python train.py --lr_router=0.000679 --positions="rope" --rope_fraction=1.0 --decay_fraction=0.815
Below are experts of layer 3 (counted from 0) of a mixture-of-experts language model. Rows are named router (the router's row for the expert), gate (a neuron's input weights, with its number), up (a neuron's input weights, with its number) and show model dimensions 0-127. Each number is 200 + 40 x the weight over its row's rms, rounded and kept within 0 to 999.
After each expert's rows: "mostly gets" lists some tokens that are sent to it at least half of the time. This comes from a sample of Wikipedia text that the model never trained on.

# expert 10
router,222,223,138,250,224,215,164,152,170,115,264,168,230,256,207,222,206,146,116,222,278,212,241,146,242,227,223,256,166,255,269,156,148,174,192,232,137,205,156,243,230,194,256,251,219,251,226,189,226,262,187,239,195,199,248,221,197,196,99,277,171,263,222,204,200,173,213,259,203,170,180,215,173,240,228,216,148,215,162,223,204,192,230,128,233,206,231,240,175,178,200,193,206,179,186,167,303,154,158,209,213,227,196,209,117,156,138,223,250,169,221,198,156,261,252,221,184,165,239,183,232,204,233,181,252,223,249,262
gate1,218,204,229,222,159,186,236,157,173,170,189,183,215,141,213,192,213,274,205,246,171,247,230,186,288,240,299,164,176,184,164,225,175,252,252,237,123,152,202,150,209,234,137,217,179,138,226,222,233,118,232,189,265,218,244,260,276,168,193,199,182,276,170,217,215,274,209,188,149,180,215,110,317,214,242,228,202,202,199,209,162,202,245,195,227,192,243,177,146,172,178,224,216,263,252,246,193,240,233,251,221,237,221,206,272,201,210,229,212,184,216,172,233,221,188,163,223,206,217,244,186,231,185,105,148,246,193,264
up1,229,211,190,130,173,206,208,259,150,197,134,170,204,211,193,243,246,233,276,172,207,185,151,243,189,201,212,232,236,200,208,139,152,126,171,134,180,270,190,205,209,215,166,168,160,189,231,182,279,186,151,160,192,174,118,230,198,182,249,262,150,176,159,192,187,209,161,152,153,209,172,234,165,195,193,274,173,241,215,289,135,210,153,175,148,227,217,245,233,208,264,216,302,147,230,123,176,256,139,174,177,146,275,175,177,109,183,175,203,209,223,199,180,168,181,234,210,181,155,233,186,268,205,172,221,145,152,190
mostly gets: " an", "ic", " the", "The", "ear", " this"

# expert 14
router,212,205,158,214,204,238,196,211,203,172,220,190,248,203,248,200,187,109,171,218,231,225,131,263,227,174,203,198,197,138,242,229,175,260,285,222,192,139,175,173,195,184,177,195,161,148,184,177,197,206,219,191,268,201,179,208,276,206,158,170,200,300,218,179,237,216,201,229,166,217,156,200,230,175,122,195,174,159,164,184,120,238,243,200,165,230,210,231,171,239,200,166,221,193,180,248,230,154,145,148,144,231,162,300,164,215,239,279,260,191,156,190,291,187,102,175,221,166,264,202,173,245,247,279,166,266,233,234
gate0,153,214,224,186,135,206,246,123,185,224,172,156,211,204,198,244,163,250,119,202,197,140,197,176,193,167,226,223,166,213,216,186,180,238,163,172,108,250,225,161,169,181,194,182,255,163,181,176,255,252,165,143,255,158,238,209,191,234,232,214,190,198,294,231,187,202,161,270,73,254,113,253,204,321,221,219,191,197,169,146,158,187,222,151,223,215,176,231,166,248,145,214,185,156,226,175,215,201,252,227,206,247,240,220,146,177,240,170,239,201,185,185,178,285,176,133,193,216,204,243,179,179,211,192,125,226,231,183
up0,200,192,162,205,215,257,197,231,240,189,202,193,205,164,228,274,136,197,170,168,125,186,181,141,274,169,252,160,134,238,237,167,178,223,243,213,231,218,253,172,213,172,216,198,209,235,244,190,121,260,185,169,192,161,257,258,270,104,221,93,199,180,180,235,285,205,136,173,235,181,239,183,208,245,196,201,105,218,189,172,203,245,150,166,184,240,166,170,222,173,196,231,236,153,161,168,155,131,167,264,216,176,179,165,135,243,226,165,241,196,183,187,204,149,266,241,234,233,260,201,250,237,216,168,177,180,211,138
mostly gets: " his", " from", " her", " War", " them", " him"

# expert 8
router,189,159,173,141,146,214,156,183,160,221,264,200,263,197,246,164,162,218,196,219,227,174,167,178,229,156,170,151,213,202,181,216,120,171,202,256,185,178,168,151,136,146,208,167,193,203,207,186,192,267,149,209,182,235,287,201,289,147,173,224,255,137,259,172,201,224,278,139,229,152,154,169,202,227,213,207,226,97,314,218,216,209,224,192,236,272,207,179,221,253,236,257,160,142,131,167,213,244,147,183,196,236,219,191,204,252,213,220,211,228,160,203,156,225,185,152,139,256,188,226,178,257,161,236,166,256,216,200
gate2,164,218,234,205,224,168,190,186,213,138,182,239,155,183,206,217,173,243,217,196,179,293,242,190,164,173,148,200,180,239,235,181,198,200,239,188,124,176,106,160,261,270,259,129,265,195,177,159,141,193,190,137,134,203,198,158,259,157,165,247,207,160,198,192,204,203,230,181,217,179,155,243,189,184,208,219,166,120,249,256,229,192,216,246,167,146,241,191,167,223,216,253,255,197,200,179,195,260,144,156,165,245,91,199,177,178,241,146,167,205,280,294,155,158,95,205,209,209,209,178,215,160,228,200,199,206,246,214
up2,203,259,102,158,212,268,254,221,195,127,213,237,111,207,162,195,232,198,277,210,278,212,291,196,153,242,207,249,203,184,141,192,228,199,243,185,219,218,225,171,230,234,232,202,204,154,199,132,173,188,163,155,180,248,163,146,237,194,169,245,109,182,170,235,242,186,135,219,155,242,223,156,148,161,207,190,168,159,202,237,243,219,179,191,177,153,198,220,209,206,134,215,224,200,163,178,187,200,186,239,204,187,179,280,220,281,261,205,223,217,165,184,106,177,137,231,142,201,138,207,174,187,232,186,277,243,221,133
mostly gets: "″", " local", " population", " mm", " •", " mi"

# expert 43
router,168,201,211,194,164,216,212,152,151,210,179,299,188,187,230,224,250,204,210,187,193,214,259,254,218,188,205,186,195,157,250,200,246,274,255,220,218,156,216,264,188,228,208,194,179,236,192,204,152,261,184,133,154,219,201,196,292,253,213,196,215,248,212,205,161,198,208,219,138,166,207,170,218,138,242,238,170,223,190,135,197,205,212,164,206,132,133,216,208,149,180,249,156,209,301,234,220,163,218,312,252,293,226,223,241,160,157,242,137,188,182,206,160,255,141,148,240,164,208,182,150,250,255,141,124,214,166,214
gate1,260,208,176,190,152,229,197,150,137,146,160,158,229,191,226,205,258,167,197,196,217,187,210,248,241,182,139,213,152,212,188,229,232,202,185,228,246,219,238,141,249,208,220,179,220,152,230,151,140,276,274,194,232,174,270,258,183,210,227,239,174,165,220,164,138,265,297,177,270,163,192,199,163,179,216,239,237,201,293,169,194,165,194,202,197,221,194,170,254,144,174,216,174,159,128,299,222,124,236,187,247,262,253,177,190,158,197,216,158,183,183,206,259,168,193,114,162,257,190,147,190,192,214,213,197,262,257,243
up1,238,189,239,187,255,270,240,222,214,96,225,197,187,271,216,249,238,143,170,180,183,196,210,248,177,211,233,210,155,175,173,212,208,149,206,166,244,184,187,166,246,200,225,148,205,192,198,113,195,182,164,166,194,302,219,164,204,261,217,192,258,185,232,196,187,218,155,318,216,197,182,200,169,117,186,216,161,178,172,130,202,228,213,190,248,182,185,244,159,233,191,264,190,239,215,272,200,151,191,256,256,257,158,266,116,187,162,215,185,123,207,141,227,204,185,280,145,241,205,144,154,200,191,178,220,271,167,185
mostly gets: " ", " p", " e", " 0", " La", " ex"

# expert 29
router,247,211,250,178,193,216,171,228,195,233,232,195,229,233,115,155,259,258,227,145,225,236,152,251,117,217,213,186,194,289,161,176,211,118,177,109,243,190,200,178,183,186,160,236,205,227,213,254,180,230,250,231,222,249,161,166,223,136,164,161,230,237,239,179,209,185,135,168,223,244,184,227,245,132,209,216,231,189,163,144,118,162,167,163,174,226,200,198,156,203,145,207,174,253,164,171,197,212,246,156,105,237,218,256,211,189,193,126,207,248,154,124,222,173,121,163,271,221,179,231,197,206,206,234,264,239,197,165
gate1,269,149,211,204,201,190,132,238,254,164,166,230,279,145,160,190,218,152,140,129,192,208,202,223,202,230,228,167,224,224,198,246,202,295,210,165,246,204,151,141,200,222,224,268,180,166,259,120,220,200,206,152,217,238,152,169,148,161,190,204,212,160,156,186,178,158,228,235,198,269,233,164,209,192,211,212,264,214,145,258,172,223,148,232,158,187,231,171,211,240,160,196,190,187,186,185,211,292,256,250,167,152,236,182,147,244,175,243,126,101,204,184,230,172,191,207,199,137,195,164,208,195,143,238,219,78,178,196
up1,234,198,204,193,144,136,139,241,211,138,214,157,245,247,234,224,147,189,185,203,261,244,147,176,223,138,208,214,190,168,208,217,215,147,203,244,197,194,175,265,236,121,239,158,241,108,217,129,131,197,212,197,216,258,158,179,250,215,183,218,252,178,263,185,260,244,247,196,213,221,191,198,260,235,193,263,200,137,247,237,251,169,218,215,127,184,258,207,237,208,217,149,203,270,243,142,148,234,178,122,164,172,140,266,208,174,190,213,167,169,176,303,189,223,179,243,202,128,199,194,170,213,245,169,186,148,193,187
mostly gets: " to", " he", " into", " November", " May", " October"

# expert 41
router,172,203,243,169,161,239,155,147,157,201,205,188,221,145,174,205,273,292,312,155,201,250,167,189,239,207,161,156,169,166,182,185,226,165,154,265,185,186,236,86,177,208,192,130,187,188,195,219,232,288,252,234,154,165,201,219,211,189,205,203,210,160,265,90,222,178,161,176,209,146,196,178,181,201,224,179,177,233,216,156,189,123,207,263,238,148,167,224,241,168,225,278,164,201,192,161,175,209,155,198,225,257,150,203,228,212,172,180,205,185,157,188,209,180,140,206,178,236,177,218,58,237,181,210,167,210,179,205
gate1,166,216,160,130,234,186,173,246,193,181,179,172,215,205,154,200,164,200,205,220,238,165,213,266,138,302,249,177,225,258,186,187,151,214,163,212,164,155,241,221,287,219,152,150,121,225,180,127,151,242,159,178,231,245,221,150,208,130,237,150,262,189,236,221,237,165,181,253,188,221,238,189,187,203,265,187,190,221,179,245,158,242,162,204,250,181,229,178,196,173,114,189,240,168,192,223,220,186,123,165,234,284,136,235,187,135,214,218,167,195,250,196,167,246,221,155,163,185,149,141,232,197,105,196,227,165,231,135
up1,233,286,180,249,173,210,230,244,186,234,158,205,160,222,252,158,130,189,146,159,207,184,210,217,249,201,199,172,206,215,234,118,175,227,257,154,80,202,236,218,223,224,247,208,186,173,225,106,196,219,195,277,204,204,251,207,205,237,169,260,240,160,153,224,232,222,170,189,181,243,138,271,177,198,258,174,227,220,147,175,142,91,168,174,204,221,209,186,203,209,276,259,236,253,177,186,142,244,138,117,203,258,175,263,236,205,194,153,242,194,212,204,216,186,212,194,239,244,210,245,161,182,160,243,132,200,223,189
mostly gets: "′", " km", " ft", "^{", " −", " mi"

# expert 44
router,153,132,227,142,202,171,150,162,162,244,158,212,209,245,239,165,211,151,136,190,244,182,215,178,257,252,272,222,202,184,183,221,133,240,181,198,248,135,213,212,147,173,187,198,248,262,168,236,137,213,233,213,203,239,213,202,171,164,207,215,233,172,265,221,235,238,256,201,271,126,190,246,254,131,244,224,105,130,248,166,240,271,155,168,193,238,214,176,214,175,184,246,158,176,182,214,201,184,150,142,184,220,225,187,255,225,181,198,237,111,166,247,143,158,232,189,186,192,131,228,244,211,195,141,220,238,234,123
gate1,128,220,264,233,255,171,210,161,222,288,253,144,177,69,182,204,229,199,213,237,183,247,193,192,146,233,232,194,159,163,192,214,213,120,184,201,223,173,172,191,240,223,247,201,272,212,219,156,165,139,185,216,172,167,173,245,237,179,138,226,276,214,192,191,188,221,175,165,174,165,238,227,107,194,184,195,201,236,297,169,280,186,183,219,214,110,164,183,248,131,133,209,156,143,195,194,166,189,202,229,214,232,115,165,222,155,233,147,201,165,150,168,231,193,253,179,238,194,225,156,176,193,224,204,145,233,214,160
up1,179,230,193,185,144,130,162,179,241,224,287,151,175,219,228,227,164,131,229,275,224,196,167,245,222,174,162,224,204,259,223,205,220,146,240,138,211,136,110,167,167,199,229,226,281,224,192,205,206,183,249,291,222,238,200,189,241,196,269,169,205,200,191,189,199,257,156,127,220,253,230,170,207,183,145,217,222,251,192,211,124,159,185,239,184,150,245,211,225,141,127,203,179,196,167,186,211,192,191,259,199,313,205,159,202,107,228,219,236,250,202,185,180,157,224,130,154,188,171,273,207,180,194,152,158,211,243,205
mostly gets: " |", " —;", ");", "|---|---|---|---|", "|---|---|---|", "|---|---|---|---|---|"

# expert 17
router,154,212,266,202,159,205,132,242,206,281,169,219,163,170,106,318,210,227,181,216,186,216,197,206,258,183,228,226,173,233,235,213,225,138,164,208,206,227,194,229,134,177,161,203,169,243,245,281,136,180,163,223,171,276,197,171,176,283,224,222,194,154,257,258,194,140,226,189,157,186,211,138,220,223,160,191,150,227,155,162,243,212,176,185,177,172,180,171,192,170,203,209,229,137,279,132,232,195,153,284,241,247,214,187,207,267,161,214,205,148,190,236,141,147,237,218,201,228,236,185,213,176,259,125,197,208,143,178
gate1,192,183,174,106,195,230,159,186,212,175,136,168,190,220,249,191,202,267,240,218,258,166,176,166,198,126,190,279,224,210,174,144,222,220,233,261,113,198,228,149,227,138,231,260,153,139,216,221,149,211,222,286,195,274,277,218,151,228,191,183,194,229,215,183,173,205,248,139,217,252,208,182,192,225,151,180,198,140,184,253,242,221,236,194,132,229,231,199,256,209,188,182,211,191,239,139,267,145,202,182,143,210,177,138,203,165,159,235,205,188,215,179,302,242,134,202,231,188,231,161,153,248,254,258,210,143,208,190
up1,163,232,221,195,195,252,184,214,216,222,240,150,163,104,207,216,244,208,185,244,188,174,162,194,211,264,198,194,195,226,252,196,199,168,210,223,193,194,235,169,236,188,274,176,175,239,194,259,256,163,179,213,205,251,293,182,141,184,90,243,212,175,195,185,225,253,223,228,190,190,182,222,215,209,252,238,254,210,196,288,194,164,98,286,149,185,136,195,188,252,268,192,290,212,248,171,242,174,213,168,226,275,284,198,247,256,185,166,167,159,212,177,192,151,165,174,251,186,192,199,216,108,233,159,152,164,209,230
mostly gets: "°", "″", " C", "197", "196", " DF"